python train.py --rope_base=10000.0 --init_std_qkv=0.0249 --beta2=0.99
Below are experts of layer 6 (counted from 0) of a mixture-of-experts language model. Rows are named router (the router's row for the expert), down (a neuron's output weights, with its number) and show model dimensions 0-255. Each number is 50 + 10 x the weight over its row's rms, rounded and kept within 0 to 99.
After each expert's rows: a language model's description of what the expert responds to. This comes from a sample of Wikipedia text that the model never trained on.

# expert 14
router:56 28 45 61 44 58 63 45 44 24 60 56 54 56 54 52 57 58 44 61 63 37 48 66 57 37 49 62 58 58 63 44 49 61 53 71 55 51 61 55 54 28 45 44 41 51 38 45 53 57 60 58 47 59 32 51 39 46 38 47 60 61 51 46 55 45 43 55 46 29 53 46 55 55 66 47 59 42 39 54 39 42 45 43 57 37 60 42 57 60 35 51 51 45 60 48 42 50 45 36 53 44 62 48 47 61 50 36 52 50 53 39 64 44 63 49 58 42 52 51 47 61 71 57 33 45 49 46 55 50 35 42 27 59 48 63 30 39 52 45 45 36 56 44 39 39 44 35 37 42 60 35 39 58 28 61 35 51 50 47 48 49 54 38 41 35 47 49 56 47 52 43 56 46 62 41 46 41 56 52 67 54 44 57 29 52 56 70 47 51 60 64 38 48 48 54 31 55 83 48 36 51 46 53 57 71 79 44 61 30 64 62 40 38 47 42 56 64 49 52 53 48 45 49 55 55 53 57 34 55 53 54 53 52 46 38 35 56 39 50 54 51 44 51 48 39 18 54 61 40 43 64 57 49 49 76
down1:46 35 63 51 43 33 45 53 51 56 48 49 57 52 25 43 43 46 50 41 48 53 55 47 46 65 43 37 47 40 54 30 42 54 45 46 53 55 44 36 42 45 50 45 55 57 47 53 51 47 54 42 62 48 55 43 54 52 50 39 51 42 34 66 43 37 54 60 44 42 47 52 50 50 61 70 54 50 65 47 25 39 55 52 37 53 52 59 62 48 64 56 55 48 45 41 49 56 49 41 76 40 56 46 53 42 42 54 54 48 50 53 65 49 30 54 34 56 43 61 37 48 53 51 49 50 66 56 64 78 44 44 47 53 49 53 63 36 67 57 57 59 37 56 38 57 53 50 48 44 47 68 61 47 65 54 28 51 38 61 54 50 48 78 39 50 30 48 34 45 62 48 54 52 45 58 37 45 40 61 51 43 42 64 68 41 33 50 73 48 34 42 07 65 72 33 40 53 60 46 50 31 63 47 46 58 46 58 50 41 58 47 46 45 48 37 56 46 46 46 47 60 57 47 58 42 58 57 62 45 43 41 51 41 52 56 49 43 40 33 62 42 61 73 48 65 43 50 43 66 38 36 68 54 44 43
down2:36 41 60 56 53 49 52 40 68 57 43 43 44 56 45 57 66 51 42 49 45 50 25 66 45 50 46 52 77 56 48 56 69 54 44 60 33 43 60 44 60 72 38 65 60 41 54 58 71 52 36 58 39 48 49 63 65 55 34 51 48 49 58 50 62 26 60 44 42 45 57 39 68 39 64 62 47 46 46 63 44 53 43 56 44 53 38 42 56 49 64 53 59 56 44 35 65 36 64 42 44 59 50 62 43 55 46 28 49 38 52 52 56 41 61 36 36 51 54 47 39 44 52 45 59 50 57 48 55 38 45 50 46 60 55 46 51 53 61 46 54 67 60 40 58 63 67 45 49 49 51 41 44 46 37 47 38 55 41 60 42 58 44 57 60 57 37 42 66 40 41 52 42 26 58 27 41 45 47 42 48 46 48 50 48 46 47 39 39 40 35 71 66 41 50 44 57 57 54 54 43 38 51 49 47 58 58 30 48 58 45 35 64 31 53 51 47 55 50 38 53 55 62 52 57 48 47 54 57 63 58 31 54 45 24 59 54 51 51 58 25 44 49 64 66 62 23 48 63 50 45 63 61 58 71 45
It responds to: Short vowel pieces like in, o, i early in names, common first names such as John, Robert, Juan, and commas between listed names.

# expert 22
router:38 44 47 32 61 50 51 63 39 42 46 51 77 40 34 44 52 69 46 48 58 50 33 38 56 54 59 48 48 62 64 55 22 49 48 48 51 31 37 34 51 53 27 47 43 55 46 43 46 68 49 45 63 55 55 42 62 57 49 58 55 44 53 55 70 49 49 49 62 67 56 36 43 56 55 37 37 43 63 56 51 54 58 35 52 42 53 41 65 61 35 46 62 59 55 43 43 38 66 38 46 58 41 25 53 51 51 54 44 60 28 58 66 49 43 58 54 55 57 49 43 46 52 42 64 39 58 59 55 56 57 52 46 32 14 47 41 55 58 50 49 52 53 56 37 38 49 44 46 34 64 62 53 56 58 49 54 38 47 36 30 53 61 57 49 40 40 40 61 49 52 40 59 34 31 42 37 32 49 45 70 52 44 51 56 56 49 41 39 65 48 35 53 50 57 44 60 47 35 50 47 45 34 42 45 63 48 47 45 42 56 48 46 61 61 56 68 37 36 49 53 44 38 44 62 46 49 48 76 56 54 59 45 58 56 57 45 48 39 50 45 54 64 49 28 54 59 39 53 66 46 37 38 50 58 31
down0:50 24 40 54 45 48 42 53 40 57 60 57 64 43 50 68 40 54 73 57 58 50 54 45 50 45 65 60 50 54 44 40 53 54 56 51 48 44 81 54 44 66 62 39 66 51 48 65 49 51 47 77 51 57 49 53 62 39 66 67 50 53 57 56 46 70 57 48 65 39 64 66 54 55 56 41 28 61 57 53 39 63 69 68 36 52 45 56 36 35 44 44 55 45 48 55 31 49 45 55 40 54 50 66 47 48 47 38 42 47 53 53 60 48 23 35 54 47 44 61 52 73 51 54 37 47 57 13 52 55 54 31 64 46 52 55 44 32 47 49 44 56 43 58 50 70 40 54 60 41 42 51 49 45 51 53 44 54 51 44 52 53 57 43 65 43 50 74 51 39 52 62 35 44 49 34 48 56 47 58 53 55 55 52 33 35 43 41 25 43 46 55 75 43 38 56 48 45 44 51 47 47 43 41 61 43 53 60 54 52 44 46 52 54 40 47 72 42 56 59 41 62 66 45 43 64 46 46 46 55 60 62 47 43 59 52 53 61 53 39 70 50 39 64 46 46 51 60 54 55 50 67 51 62 55 47
down1:45 50 54 50 64 29 46 54 53 42 53 54 46 50 52 56 68 59 54 58 49 48 28 52 41 51 47 58 61 57 62 56 47 47 58 42 43 48 50 38 41 68 32 52 47 54 31 41 66 45 59 51 46 37 43 57 63 58 55 40 39 46 44 34 67 40 41 49 48 62 59 40 51 56 42 47 25 58 38 55 61 51 43 56 54 44 49 37 39 55 22 51 57 55 75 74 40 51 55 42 32 47 47 57 53 47 46 41 36 42 42 61 70 64 57 44 63 65 67 51 70 51 45 50 33 45 31 33 43 57 49 53 50 47 39 55 44 54 63 68 41 48 57 70 44 54 51 44 48 56 52 52 35 54 46 54 62 55 65 60 50 46 36 34 49 50 44 49 43 55 41 55 54 53 60 47 56 70 47 49 49 42 47 55 55 41 55 53 53 52 45 45 90 54 48 72 50 55 35 82 42 45 45 71 40 58 54 46 56 42 50 44 39 38 34 52 56 45 53 63 36 52 41 71 54 39 44 61 45 46 53 56 58 57 51 42 36 46 47 60 43 35 57 42 33 40 53 53 38 42 47 64 46 53 37 53
It responds to: Vowel-heavy pieces and adjective or noun endings like -ma, -ical, -ological, -ized, -ly, and leading | in table rows.

# expert 4
router:39 34 42 48 42 54 58 61 50 39 44 52 50 46 51 51 52 36 38 52 46 49 58 40 65 71 40 44 28 41 52 56 43 61 43 36 67 34 60 53 46 43 63 57 47 53 36 47 49 62 62 60 33 39 55 30 61 43 60 41 43 56 52 78 44 52 50 35 68 46 47 69 56 47 55 68 53 47 58 49 35 52 36 62 53 45 70 54 49 64 54 53 64 50 50 43 47 55 46 38 49 49 58 57 75 66 54 39 40 44 62 38 33 47 48 63 62 36 55 57 43 68 55 58 43 50 43 37 57 54 40 43 37 45 55 53 40 42 53 58 57 54 47 50 32 52 53 57 37 48 56 55 58 62 48 57 55 45 41 36 58 45 42 54 58 44 23 49 68 39 49 49 69 40 44 60 59 59 62 51 56 63 57 63 65 54 53 58 58 44 40 31 44 58 48 51 39 71 53 33 50 33 38 43 63 46 54 42 48 54 56 42 37 45 45 52 38 52 49 61 39 43 36 67 47 53 64 42 55 25 52 44 60 58 33 46 58 33 65 43 65 40 47 65 40 56 58 48 56 38 61 36 45 43 44 29
down0:57 48 41 55 53 39 44 55 67 45 62 45 63 47 36 58 52 40 46 39 47 49 48 43 46 41 33 37 31 41 71 42 32 54 60 46 37 56 37 44 60 56 57 43 42 41 57 51 42 35 56 51 41 38 54 50 56 60 45 70 39 41 65 55 43 49 59 65 51 30 46 42 43 35 47 21 65 51 32 67 48 37 56 52 52 41 45 62 57 42 54 55 48 45 46 64 34 34 50 66 57 63 41 55 57 52 49 56 48 52 50 55 58 45 50 62 59 47 61 36 46 57 52 53 57 40 51 40 62 55 48 32 44 53 56 36 59 50 44 48 64 37 52 36 43 54 44 47 45 51 42 57 45 38 38 53 47 51 47 58 61 55 62 42 43 43 62 72 26 43 54 32 52 49 49 50 54 50 30 60 69 51 50 61 42 37 53 61 49 50 63 45 40 53 31 70 41 35 53 48 45 58 24 48 72 37 49 62 49 48 46 58 45 51 60 45 44 40 36 64 43 65 32 39 80 55 59 54 48 50 65 39 53 55 51 49 63 46 57 41 42 66 51 63 44 63 69 56 30 48 64 64 64 49 58 45
down1:51 58 50 55 52 59 51 46 79 49 42 59 53 37 43 22 44 51 44 52 34 44 64 63 64 61 60 46 59 46 44 41 47 50 53 66 27 53 37 36 62 51 49 31 52 65 57 43 53 49 44 28 51 52 46 50 42 45 53 41 49 46 44 65 47 87 48 54 71 40 54 58 49 67 57 45 54 47 56 50 41 42 65 46 48 34 45 59 37 53 43 53 47 51 50 71 44 58 49 49 44 46 68 53 68 51 67 40 55 49 39 59 60 56 45 73 31 37 49 59 37 44 62 55 37 51 50 43 30 60 40 33 49 50 46 49 48 64 48 35 57 59 63 48 53 61 41 61 49 49 27 63 37 44 42 38 45 44 49 45 56 48 61 51 57 43 75 33 59 45 46 58 49 50 58 36 53 61 49 40 53 55 52 59 36 56 53 53 55 57 51 39 46 45 59 52 46 47 61 56 55 59 52 47 54 47 40 44 41 56 44 45 28 46 48 43 56 53 46 47 52 70 27 53 53 50 47 33 53 45 39 49 66 57 52 48 50 58 46 59 46 58 48 36 24 58 28 39 55 33 49 48 42 66 35 30
It responds to: Word-final suffix pieces completing a word, such as -ation, -ers, -ings, -ment, -es, e.g. Integration, veers, steals.

# expert 16
router:63 67 54 60 58 39 37 39 51 47 28 51 37 51 56 46 24 46 41 64 45 48 55 43 49 39 47 34 46 49 44 49 65 48 51 45 51 29 56 43 35 45 46 47 45 34 44 60 48 33 68 47 44 48 56 61 47 35 40 41 47 49 62 59 33 45 43 58 49 52 39 52 68 34 53 66 59 60 45 40 47 59 61 50 70 55 40 59 51 44 74 44 39 40 52 60 60 43 35 45 47 46 67 67 48 41 41 55 45 43 55 42 62 40 63 35 44 38 57 66 32 44 56 47 55 34 53 66 56 46 38 47 51 59 62 53 47 46 50 54 44 53 29 52 55 48 21 44 46 64 70 54 37 57 59 63 51 64 62 50 54 32 54 41 56 61 57 50 46 50 31 63 53 57 57 44 39 68 62 33 38 47 62 59 48 50 45 41 49 42 40 62 52 61 54 47 46 49 42 41 43 60 49 38 61 43 45 77 58 70 32 43 66 54 51 39 41 57 67 44 49 54 53 50 50 66 50 62 49 50 53 44 48 39 52 49 47 51 43 52 53 56 57 47 65 42 51 69 66 28 65 60 58 64 53 65
down0:68 57 41 58 60 58 46 55 49 58 59 43 57 48 53 35 54 40 42 67 62 47 51 39 68 54 42 55 41 50 49 46 44 54 57 52 75 47 35 51 44 61 57 50 69 31 55 43 48 29 48 64 66 36 55 47 58 59 37 51 48 57 48 52 47 42 65 56 69 44 64 50 51 36 48 53 46 63 43 45 48 37 48 33 56 69 31 43 42 54 40 40 43 52 75 55 55 62 54 46 37 56 52 50 54 56 50 49 30 39 57 36 40 59 41 37 54 45 49 56 42 38 37 59 64 50 59 54 44 53 54 64 55 75 48 48 43 67 52 50 63 49 60 53 49 48 44 58 39 53 50 54 45 51 63 49 49 46 60 36 61 45 52 32 44 43 57 46 44 74 47 43 44 37 61 41 37 60 52 76 45 54 38 44 56 44 57 48 48 60 55 51 68 88 53 58 53 39 49 53 57 51 52 38 54 48 61 35 52 31 79 37 66 46 58 46 40 54 57 42 65 55 53 57 60 46 30 65 42 69 37 54 45 37 55 55 42 54 45 47 36 56 41 48 71 49 42 52 32 44 45 45 38 49 39 63
down1:47 54 52 56 48 58 43 35 51 40 39 31 67 62 67 42 50 39 49 46 53 53 58 53 49 43 56 40 34 37 54 49 51 68 34 58 42 44 52 58 55 47 41 54 49 56 46 55 58 51 63 48 40 70 40 54 49 54 57 46 42 55 59 27 42 44 55 35 54 45 44 52 42 48 40 51 60 64 52 51 55 53 37 47 64 52 53 50 52 49 68 41 52 68 48 54 80 51 63 38 31 59 39 61 28 45 52 64 48 60 56 69 59 61 54 45 53 48 77 37 48 54 37 36 54 42 46 68 39 48 45 59 45 53 55 44 52 52 64 40 63 37 44 54 56 56 43 45 40 73 52 49 51 54 40 43 50 35 76 62 44 58 64 53 35 44 38 31 38 36 41 44 47 55 58 57 40 49 62 49 42 38 57 44 46 53 42 48 39 47 70 57 60 56 35 45 40 30 46 52 65 54 36 41 46 67 28 31 54 52 43 47 51 62 40 47 50 66 53 62 52 50 51 54 46 52 57 48 40 59 49 67 46 13 63 38 66 39 50 48 58 56 48 43 49 63 53 61 65 56 50 38 40 34 58 51
It responds to: Vowel-consonant pieces right after a capital initial letter in words and names, such as ub in Tuborg, id, ip in Dipole, ag, ol.

# expert 9
router:50 55 56 55 59 32 45 59 43 52 46 49 58 41 58 54 46 50 49 51 48 54 65 34 56 65 38 61 52 38 64 63 50 58 66 51 50 74 51 53 62 42 52 34 48 40 45 51 46 41 52 41 42 60 38 53 46 41 43 72 31 31 47 66 39 50 36 50 48 49 60 60 47 52 33 45 50 64 61 56 46 49 61 45 59 78 45 56 46 38 63 53 53 55 51 59 66 63 31 35 42 55 27 47 52 51 46 52 55 22 35 57 48 45 51 38 54 40 45 72 52 64 43 48 49 44 45 68 54 50 55 51 52 45 64 43 56 40 58 42 64 59 55 34 37 67 59 48 60 65 54 44 39 43 57 56 68 53 60 50 50 28 42 52 51 47 44 45 43 50 48 37 55 53 47 55 43 51 53 61 49 34 55 48 54 80 63 52 53 57 43 55 56 36 46 47 40 40 41 65 31 42 50 45 67 52 59 57 48 54 37 45 43 52 57 51 72 63 34 59 51 45 56 41 55 56 48 46 23 50 38 43 47 41 68 36 51 79 48 54 65 51 45 55 50 52 69 41 63 63 30 56 54 62 51 59
down0:33 41 47 40 56 41 46 50 62 63 53 58 47 47 41 55 48 50 42 63 47 54 34 49 53 48 44 51 48 45 47 51 63 42 76 36 37 42 56 37 57 62 24 38 76 67 53 45 56 48 53 53 32 51 52 28 50 34 53 40 41 41 51 37 50 39 39 51 42 44 43 41 48 47 40 63 38 59 62 46 52 67 51 56 38 23 40 58 54 47 37 59 41 61 48 40 34 44 64 50 49 64 61 47 51 40 52 35 45 47 51 33 55 61 32 52 53 37 52 42 43 46 47 40 57 49 47 41 45 58 53 64 64 45 44 70 41 43 49 32 49 32 28 53 59 42 71 50 55 61 62 54 47 63 61 61 48 46 31 52 36 43 50 56 46 61 56 38 30 33 52 37 65 46 48 54 58 61 42 55 48 43 43 55 31 64 43 63 51 37 55 62 50 51 54 58 43 60 60 64 41 44 59 53 49 34 51 50 39 36 48 73 44 37 42 32 35 83 60 51 56 47 46 47 45 48 42 53 33 42 49 57 47 34 54 35 35 48 60 60 50 45 41 51 60 38 50 42 48 54 52 41 47 42 47 53
down1:68 44 50 46 51 53 46 57 61 60 43 46 56 60 61 36 55 48 56 54 50 46 54 45 45 55 45 49 57 33 46 71 46 40 55 38 71 55 55 59 51 45 52 56 56 45 52 46 51 63 48 59 51 55 35 39 48 52 58 66 35 50 63 56 36 63 57 65 40 52 41 25 49 52 68 55 37 44 53 57 34 44 54 47 65 70 53 67 57 56 38 47 50 38 50 52 47 42 40 29 41 58 48 46 33 33 50 49 46 54 66 78 44 58 67 59 63 30 41 51 44 49 48 49 50 36 51 58 54 64 51 50 52 51 53 34 56 55 51 67 44 65 50 38 42 73 36 43 61 68 52 70 62 66 55 57 48 63 48 53 68 66 49 47 46 67 61 42 37 90 53 43 77 54 30 48 50 49 62 30 33 65 41 42 48 43 59 43 43 45 51 53 40 48 48 41 48 47 51 49 52 66 48 76 30 42 50 56 42 60 47 55 51 51 52 26 56 61 48 46 54 50 56 48 49 50 53 53 34 42 53 46 55 52 45 58 43 51 50 67 49 50 53 50 27 40 52 34 47 56 48 60 54 50 45 52
It responds to: Trailing year digits after 1 or 2 such as 014, 990, 020, plus odd name pieces like K-AT-P, (KEN).

# expert 0
router:42 43 60 55 41 43 61 63 44 63 52 56 69 30 41 49 62 64 59 44 49 55 46 44 46 52 45 67 62 57 51 38 47 46 47 63 47 67 28 55 56 46 60 60 48 54 57 53 57 53 45 50 41 56 30 47 62 50 47 50 47 43 52 45 53 59 47 46 53 56 46 44 44 50 45 63 55 59 49 63 71 67 48 51 44 47 55 40 63 60 51 52 49 62 62 59 31 56 48 36 52 38 32 36 36 64 50 57 60 59 46 44 56 66 40 45 53 59 58 51 37 36 37 54 42 89 44 41 43 49 43 59 56 42 45 60 27 38 39 53 52 37 60 51 49 35 52 59 46 25 43 42 64 45 47 41 45 55 58 43 55 59 34 76 39 48 68 62 64 51 45 42 49 51 55 38 56 53 50 63 55 50 54 39 49 64 32 49 56 62 61 47 74 30 55 48 46 50 58 39 48 57 44 64 48 50 47 60 46 50 42 37 37 53 57 52 60 40 33 58 65 63 50 45 53 41 49 36 44 58 40 55 44 48 69 55 43 67 42 74 55 39 56 52 58 63 64 57 57 44 40 45 33 23 50 34
down0:42 51 43 58 41 41 33 47 67 42 55 55 50 54 52 37 73 73 48 35 51 49 73 51 47 38 53 47 57 49 58 41 46 32 42 38 55 47 64 53 38 61 44 44 60 51 49 31 52 51 66 35 57 70 47 51 43 41 46 61 56 53 40 55 41 56 39 64 46 67 51 51 52 67 50 48 65 54 46 41 58 57 46 48 27 58 56 55 50 54 53 63 52 71 46 35 40 53 46 43 46 56 46 60 50 48 68 37 54 44 49 44 54 48 36 46 41 61 40 62 41 43 67 69 63 28 41 43 50 52 37 64 51 57 47 53 49 58 54 54 57 44 34 62 47 56 58 46 61 33 35 37 44 48 56 50 32 56 45 52 59 59 57 65 62 51 36 55 47 42 23 46 66 56 40 47 40 50 66 57 39 40 42 58 27 56 61 50 47 48 64 33 61 45 59 50 42 37 52 60 47 56 45 38 49 41 60 71 50 51 37 37 37 56 38 26 69 42 40 53 55 77 45 54 58 51 50 48 48 71 52 47 51 46 52 36 66 43 42 29 50 43 55 53 41 46 61 49 48 52 45 32 62 46 67 48
down1:58 59 34 68 51 52 53 28 45 61 52 49 35 52 47 40 46 49 45 46 59 39 66 40 39 40 44 55 62 44 60 49 55 31 47 70 61 33 39 63 39 51 66 45 44 55 54 58 57 53 59 62 59 47 38 62 53 61 40 50 63 65 63 63 61 40 51 37 52 53 48 70 45 56 50 66 49 47 45 45 48 41 52 51 52 53 56 50 53 55 49 75 56 51 54 61 51 49 55 70 36 59 48 56 48 44 47 43 62 58 43 50 57 42 41 68 61 46 49 51 59 46 62 49 49 40 43 53 30 47 51 65 61 39 37 47 45 45 51 46 52 52 64 44 56 25 54 53 46 66 31 60 52 41 31 50 52 62 54 57 60 53 48 44 53 35 58 47 36 58 34 71 37 52 54 36 29 55 51 52 26 57 64 62 53 58 51 58 58 42 54 36 47 50 30 63 46 34 59 54 32 57 51 45 41 51 45 36 39 52 64 59 37 40 59 52 52 67 37 49 40 55 39 44 61 46 37 59 51 24 44 37 75 56 63 50 67 53 63 61 57 45 73 64 55 60 57 61 64 48 61 42 56 48 63 65
It responds to: Final word pieces of proper names, mostly places, teams and surnames, such as -ville, -ford, -stead, -berg, -port, Providence.

# expert 12
router:66 53 52 62 59 41 47 57 45 56 71 42 41 47 53 61 47 41 70 42 54 45 37 68 73 43 38 59 45 56 65 55 46 58 53 50 55 51 53 57 52 47 55 47 49 62 47 50 65 54 49 42 44 42 44 44 62 50 47 40 63 60 63 33 41 43 53 24 37 51 65 50 42 71 43 44 63 60 39 64 45 40 67 61 57 58 38 51 59 50 46 54 63 31 47 56 62 48 49 50 64 58 61 39 53 48 43 41 28 62 37 66 37 48 44 65 50 35 64 68 50 35 38 54 56 60 46 45 70 48 41 48 66 54 44 40 49 51 46 64 57 41 69 58 71 47 63 54 51 47 59 34 40 49 47 59 45 45 42 39 62 52 66 56 50 50 47 51 32 61 60 44 52 35 48 73 55 33 57 53 48 49 35 48 60 38 44 50 63 39 63 46 45 46 53 67 62 59 35 58 76 56 41 46 43 68 31 43 51 54 46 62 55 60 64 53 47 49 37 31 53 54 52 52 33 42 60 48 34 59 33 41 42 46 58 45 52 42 69 42 55 38 32 44 48 54 45 48 58 48 50 49 44 54 56 31
down1:30 53 58 72 38 55 51 50 60 55 71 37 46 61 55 41 39 40 38 76 61 48 54 30 63 56 56 44 34 42 62 51 41 55 55 61 54 32 52 39 47 59 48 51 62 67 46 35 33 59 44 50 49 39 56 62 48 42 44 51 51 67 47 49 50 44 60 38 56 48 53 50 46 37 51 53 42 58 51 51 59 67 51 54 44 59 47 44 48 61 61 53 71 65 40 46 82 44 52 40 48 65 54 33 46 47 43 53 49 76 56 66 68 41 52 56 33 65 74 47 38 54 61 42 32 55 54 51 54 42 40 51 32 60 49 54 63 49 59 53 44 43 47 56 48 44 61 58 41 49 50 35 52 36 40 46 47 46 65 48 52 50 38 45 51 61 41 73 32 62 53 53 47 27 54 55 57 45 45 52 55 56 55 72 54 55 58 54 55 52 50 59 47 49 42 46 45 51 58 56 44 66 46 53 50 75 40 67 62 54 36 45 47 58 75 62 36 45 38 57 62 59 61 43 53 52 42 66 40 62 38 53 55 56 47 47 50 57 46 35 54 45 53 30 39 52 53 45 61 44 24 52 52 36 49 57
down2:26 37 58 51 54 41 54 45 62 57 42 50 48 56 49 52 52 44 36 54 43 59 62 50 62 50 45 50 43 44 37 55 41 51 60 51 53 48 40 38 56 53 65 71 59 66 49 45 67 44 29 38 46 62 71 41 62 48 41 44 63 40 37 57 56 55 48 57 61 43 62 56 35 58 41 45 53 57 42 43 49 66 56 52 43 74 71 68 64 29 59 62 45 54 42 58 43 48 35 41 73 52 52 50 65 52 22 58 47 55 35 50 52 51 62 21 41 66 47 47 37 55 49 41 43 68 38 47 56 49 38 36 61 40 38 65 56 43 56 61 52 63 47 52 37 62 71 63 50 53 47 48 51 42 54 51 47 52 53 43 48 38 52 69 58 51 54 52 55 59 60 58 68 63 44 45 39 36 43 56 55 52 70 39 47 40 45 57 34 53 48 40 31 45 47 44 35 60 34 45 38 45 56 57 57 45 55 62 46 67 54 45 58 47 64 45 49 52 65 43 47 42 48 51 64 55 51 54 50 45 49 35 48 48 57 68 63 55 42 73 46 36 64 75 54 59 61 64 48 57 49 54 48 47 40 41
It responds to: Lone letter pieces inside foreign or odd names, such as h in Tabinshweh, k, z, plus is a, was a, 's.

# expert 17
router:55 64 53 64 37 45 44 55 34 52 56 57 36 53 49 49 51 47 63 40 54 51 34 43 58 38 39 23 33 48 48 55 49 53 39 61 38 40 52 53 45 37 40 62 61 51 42 52 54 42 44 36 36 33 32 29 47 72 39 34 40 55 42 42 42 74 51 53 51 48 51 67 68 34 47 28 37 55 58 48 54 37 58 40 55 64 38 59 47 41 46 54 28 59 49 54 61 38 39 40 44 34 59 40 58 56 49 52 57 46 59 41 69 60 56 61 49 44 43 47 42 58 42 29 38 53 42 60 46 57 53 62 47 37 44 45 40 47 52 52 47 45 62 63 58 41 36 58 66 55 46 33 55 57 44 42 56 51 23 56 51 56 54 56 65 60 46 45 62 56 45 53 58 63 58 72 41 51 52 46 56 45 50 30 59 54 47 55 34 51 59 46 53 43 56 59 48 46 52 57 54 35 64 59 54 47 58 31 58 44 61 49 42 45 45 54 45 34 62 42 61 45 53 40 48 52 45 49 36 35 47 44 74 53 48 35 34 59 64 57 75 61 49 47 59 60 79 41 49 55 60 39 52 49 47 58
down1:34 49 42 57 54 62 57 38 43 61 56 51 54 49 50 63 35 43 45 49 44 72 55 61 65 60 59 68 38 41 55 39 44 53 39 47 58 55 51 21 52 53 53 57 41 49 54 48 72 57 60 68 46 51 35 47 50 47 45 36 43 42 44 56 55 64 61 63 60 46 50 60 44 61 52 48 42 55 58 47 62 33 49 77 58 48 28 60 49 42 42 36 52 70 63 43 58 61 26 41 31 41 65 32 50 45 62 67 34 26 56 58 55 49 45 54 39 45 57 43 50 48 59 62 36 48 43 52 54 56 41 41 49 43 51 36 55 44 55 64 49 35 44 55 50 58 56 57 45 43 51 40 54 35 57 43 64 49 35 48 57 55 39 44 43 51 63 59 44 25 59 43 47 49 52 62 43 45 49 54 53 49 38 51 42 56 43 49 33 56 59 46 52 68 48 36 40 39 63 59 39 52 39 44 50 42 53 53 55 51 44 66 68 48 58 29 39 32 56 59 52 50 55 64 50 62 52 63 60 59 47 64 49 44 55 48 45 35 34 42 60 47 44 49 64 32 46 55 64 51 33 46 50 59 73 24
down2:46 45 55 52 48 51 43 45 70 50 37 30 44 47 59 42 54 53 53 55 50 55 68 41 49 69 43 34 60 35 48 51 67 67 49 44 44 53 53 49 44 39 43 61 65 52 53 65 39 61 45 56 58 48 46 33 52 47 50 48 46 66 51 48 43 53 77 57 64 52 51 33 72 57 49 50 49 60 40 49 55 45 29 73 58 49 40 36 49 45 35 42 49 44 61 54 48 57 52 59 25 56 51 51 50 47 61 48 33 56 70 66 48 31 49 53 42 43 61 47 58 68 53 47 58 44 33 62 44 42 42 49 49 74 53 54 54 48 41 47 57 63 41 50 60 46 35 62 37 54 40 56 40 54 42 34 55 56 39 58 73 51 42 67 51 59 36 50 59 67 44 37 42 54 47 54 53 42 47 52 48 62 49 58 79 26 53 44 45 53 60 57 66 69 68 55 50 30 40 38 61 44 42 55 49 43 45 26 50 62 50 45 75 30 48 53 46 43 55 62 43 51 65 60 58 48 60 58 64 51 46 36 50 51 40 59 56 43 43 62 65 57 47 48 56 52 51 41 44 60 43 66 49 44 40 48
It responds to: Digits and small numbers in tables, scores, statistics, coordinates and dates, e.g. 37°14′, W 86–65, 1571, track 11.

# expert 13
router:65 48 48 34 46 16 54 50 62 46 46 53 56 41 58 53 62 38 40 39 52 49 47 51 47 32 56 38 51 49 62 60 37 58 40 41 56 45 51 58 47 56 44 66 62 50 72 35 42 47 52 46 47 63 55 40 35 48 48 43 49 39 57 58 62 54 50 48 35 51 58 29 41 47 45 35 48 49 46 38 46 31 55 31 52 51 61 55 38 43 52 55 50 38 41 68 54 40 43 49 56 57 68 49 57 33 57 69 53 47 58 64 33 43 56 55 40 58 46 49 53 32 39 65 57 46 40 72 58 66 44 50 68 54 49 45 71 57 35 56 39 38 45 51 51 44 48 71 35 59 30 56 54 49 41 33 48 53 61 55 56 45 61 55 52 37 40 40 40 56 67 44 45 36 42 58 60 44 49 47 52 60 31 49 63 36 56 65 64 55 56 50 42 40 55 46 37 56 42 53 50 61 72 41 59 48 46 50 42 55 63 62 51 31 58 46 50 56 52 43 67 39 47 45 35 72 52 35 46 75 54 68 56 70 49 58 71 37 46 46 36 64 56 51 48 58 38 54 58 53 57 47 60 55 47 57
down17:39 37 43 60 46 53 45 59 64 54 58 58 58 59 53 46 53 73 56 46 39 54 33 59 53 65 64 46 53 38 20 49 43 44 52 69 35 56 49 59 48 22 33 35 35 48 33 39 51 43 70 46 49 57 43 49 50 44 44 56 65 36 46 39 38 46 48 58 48 43 60 48 49 41 43 55 48 50 49 46 62 60 69 56 27 58 47 33 43 46 38 54 51 54 38 56 54 57 50 51 43 40 51 51 30 42 51 39 28 48 56 49 64 36 52 75 54 61 50 44 60 45 36 55 64 40 61 51 46 46 56 45 52 55 42 44 43 36 66 59 37 45 44 44 48 56 59 39 44 43 60 49 46 55 29 40 57 65 41 42 50 51 39 19 53 51 49 52 44 49 45 52 44 50 45 36 51 67 54 66 67 63 61 61 41 43 48 48 49 55 50 71 40 50 50 54 59 51 54 42 38 49 41 58 51 51 58 22 32 43 57 39 47 57 41 48 58 44 59 58 51 51 58 40 56 48 63 60 46 58 28 56 42 45 41 51 59 50 44 64 64 59 49 49 52 55 32 42 39 53 47 54 43 89 48 58
down18:49 65 65 43 45 55 56 43 53 42 53 45 51 46 49 36 37 60 36 38 43 50 53 52 51 51 53 56 46 62 60 35 35 55 62 45 58 41 59 46 48 32 36 52 53 43 62 65 66 54 53 55 51 35 47 55 63 47 32 45 53 41 46 51 47 60 44 68 35 40 40 65 53 54 42 43 73 44 49 61 51 48 30 56 60 54 70 48 66 52 39 60 57 47 22 46 44 59 47 56 57 56 59 44 55 46 52 42 61 80 44 64 57 60 54 36 49 58 53 47 47 32 29 35 47 63 47 46 51 47 58 62 56 42 53 34 41 46 45 54 56 55 49 46 57 69 46 57 51 44 40 65 41 53 57 52 36 67 56 63 56 42 55 54 44 48 39 61 60 39 46 62 68 56 49 51 29 43 48 58 51 52 46 51 72 67 48 42 33 34 44 58 45 38 57 54 36 43 57 54 47 64 45 49 43 62 50 64 48 51 56 48 25 43 41 45 52 61 42 52 52 34 34 33 75 52 45 54 43 62 40 42 52 52 56 52 67 24 26 32 68 49 43 54 42 51 62 47 61 55 36 59 61 45 65 44
It responds to: Bare spaces before numbers, list dashes, commas, and short phrases like it was, It is, to, a, about.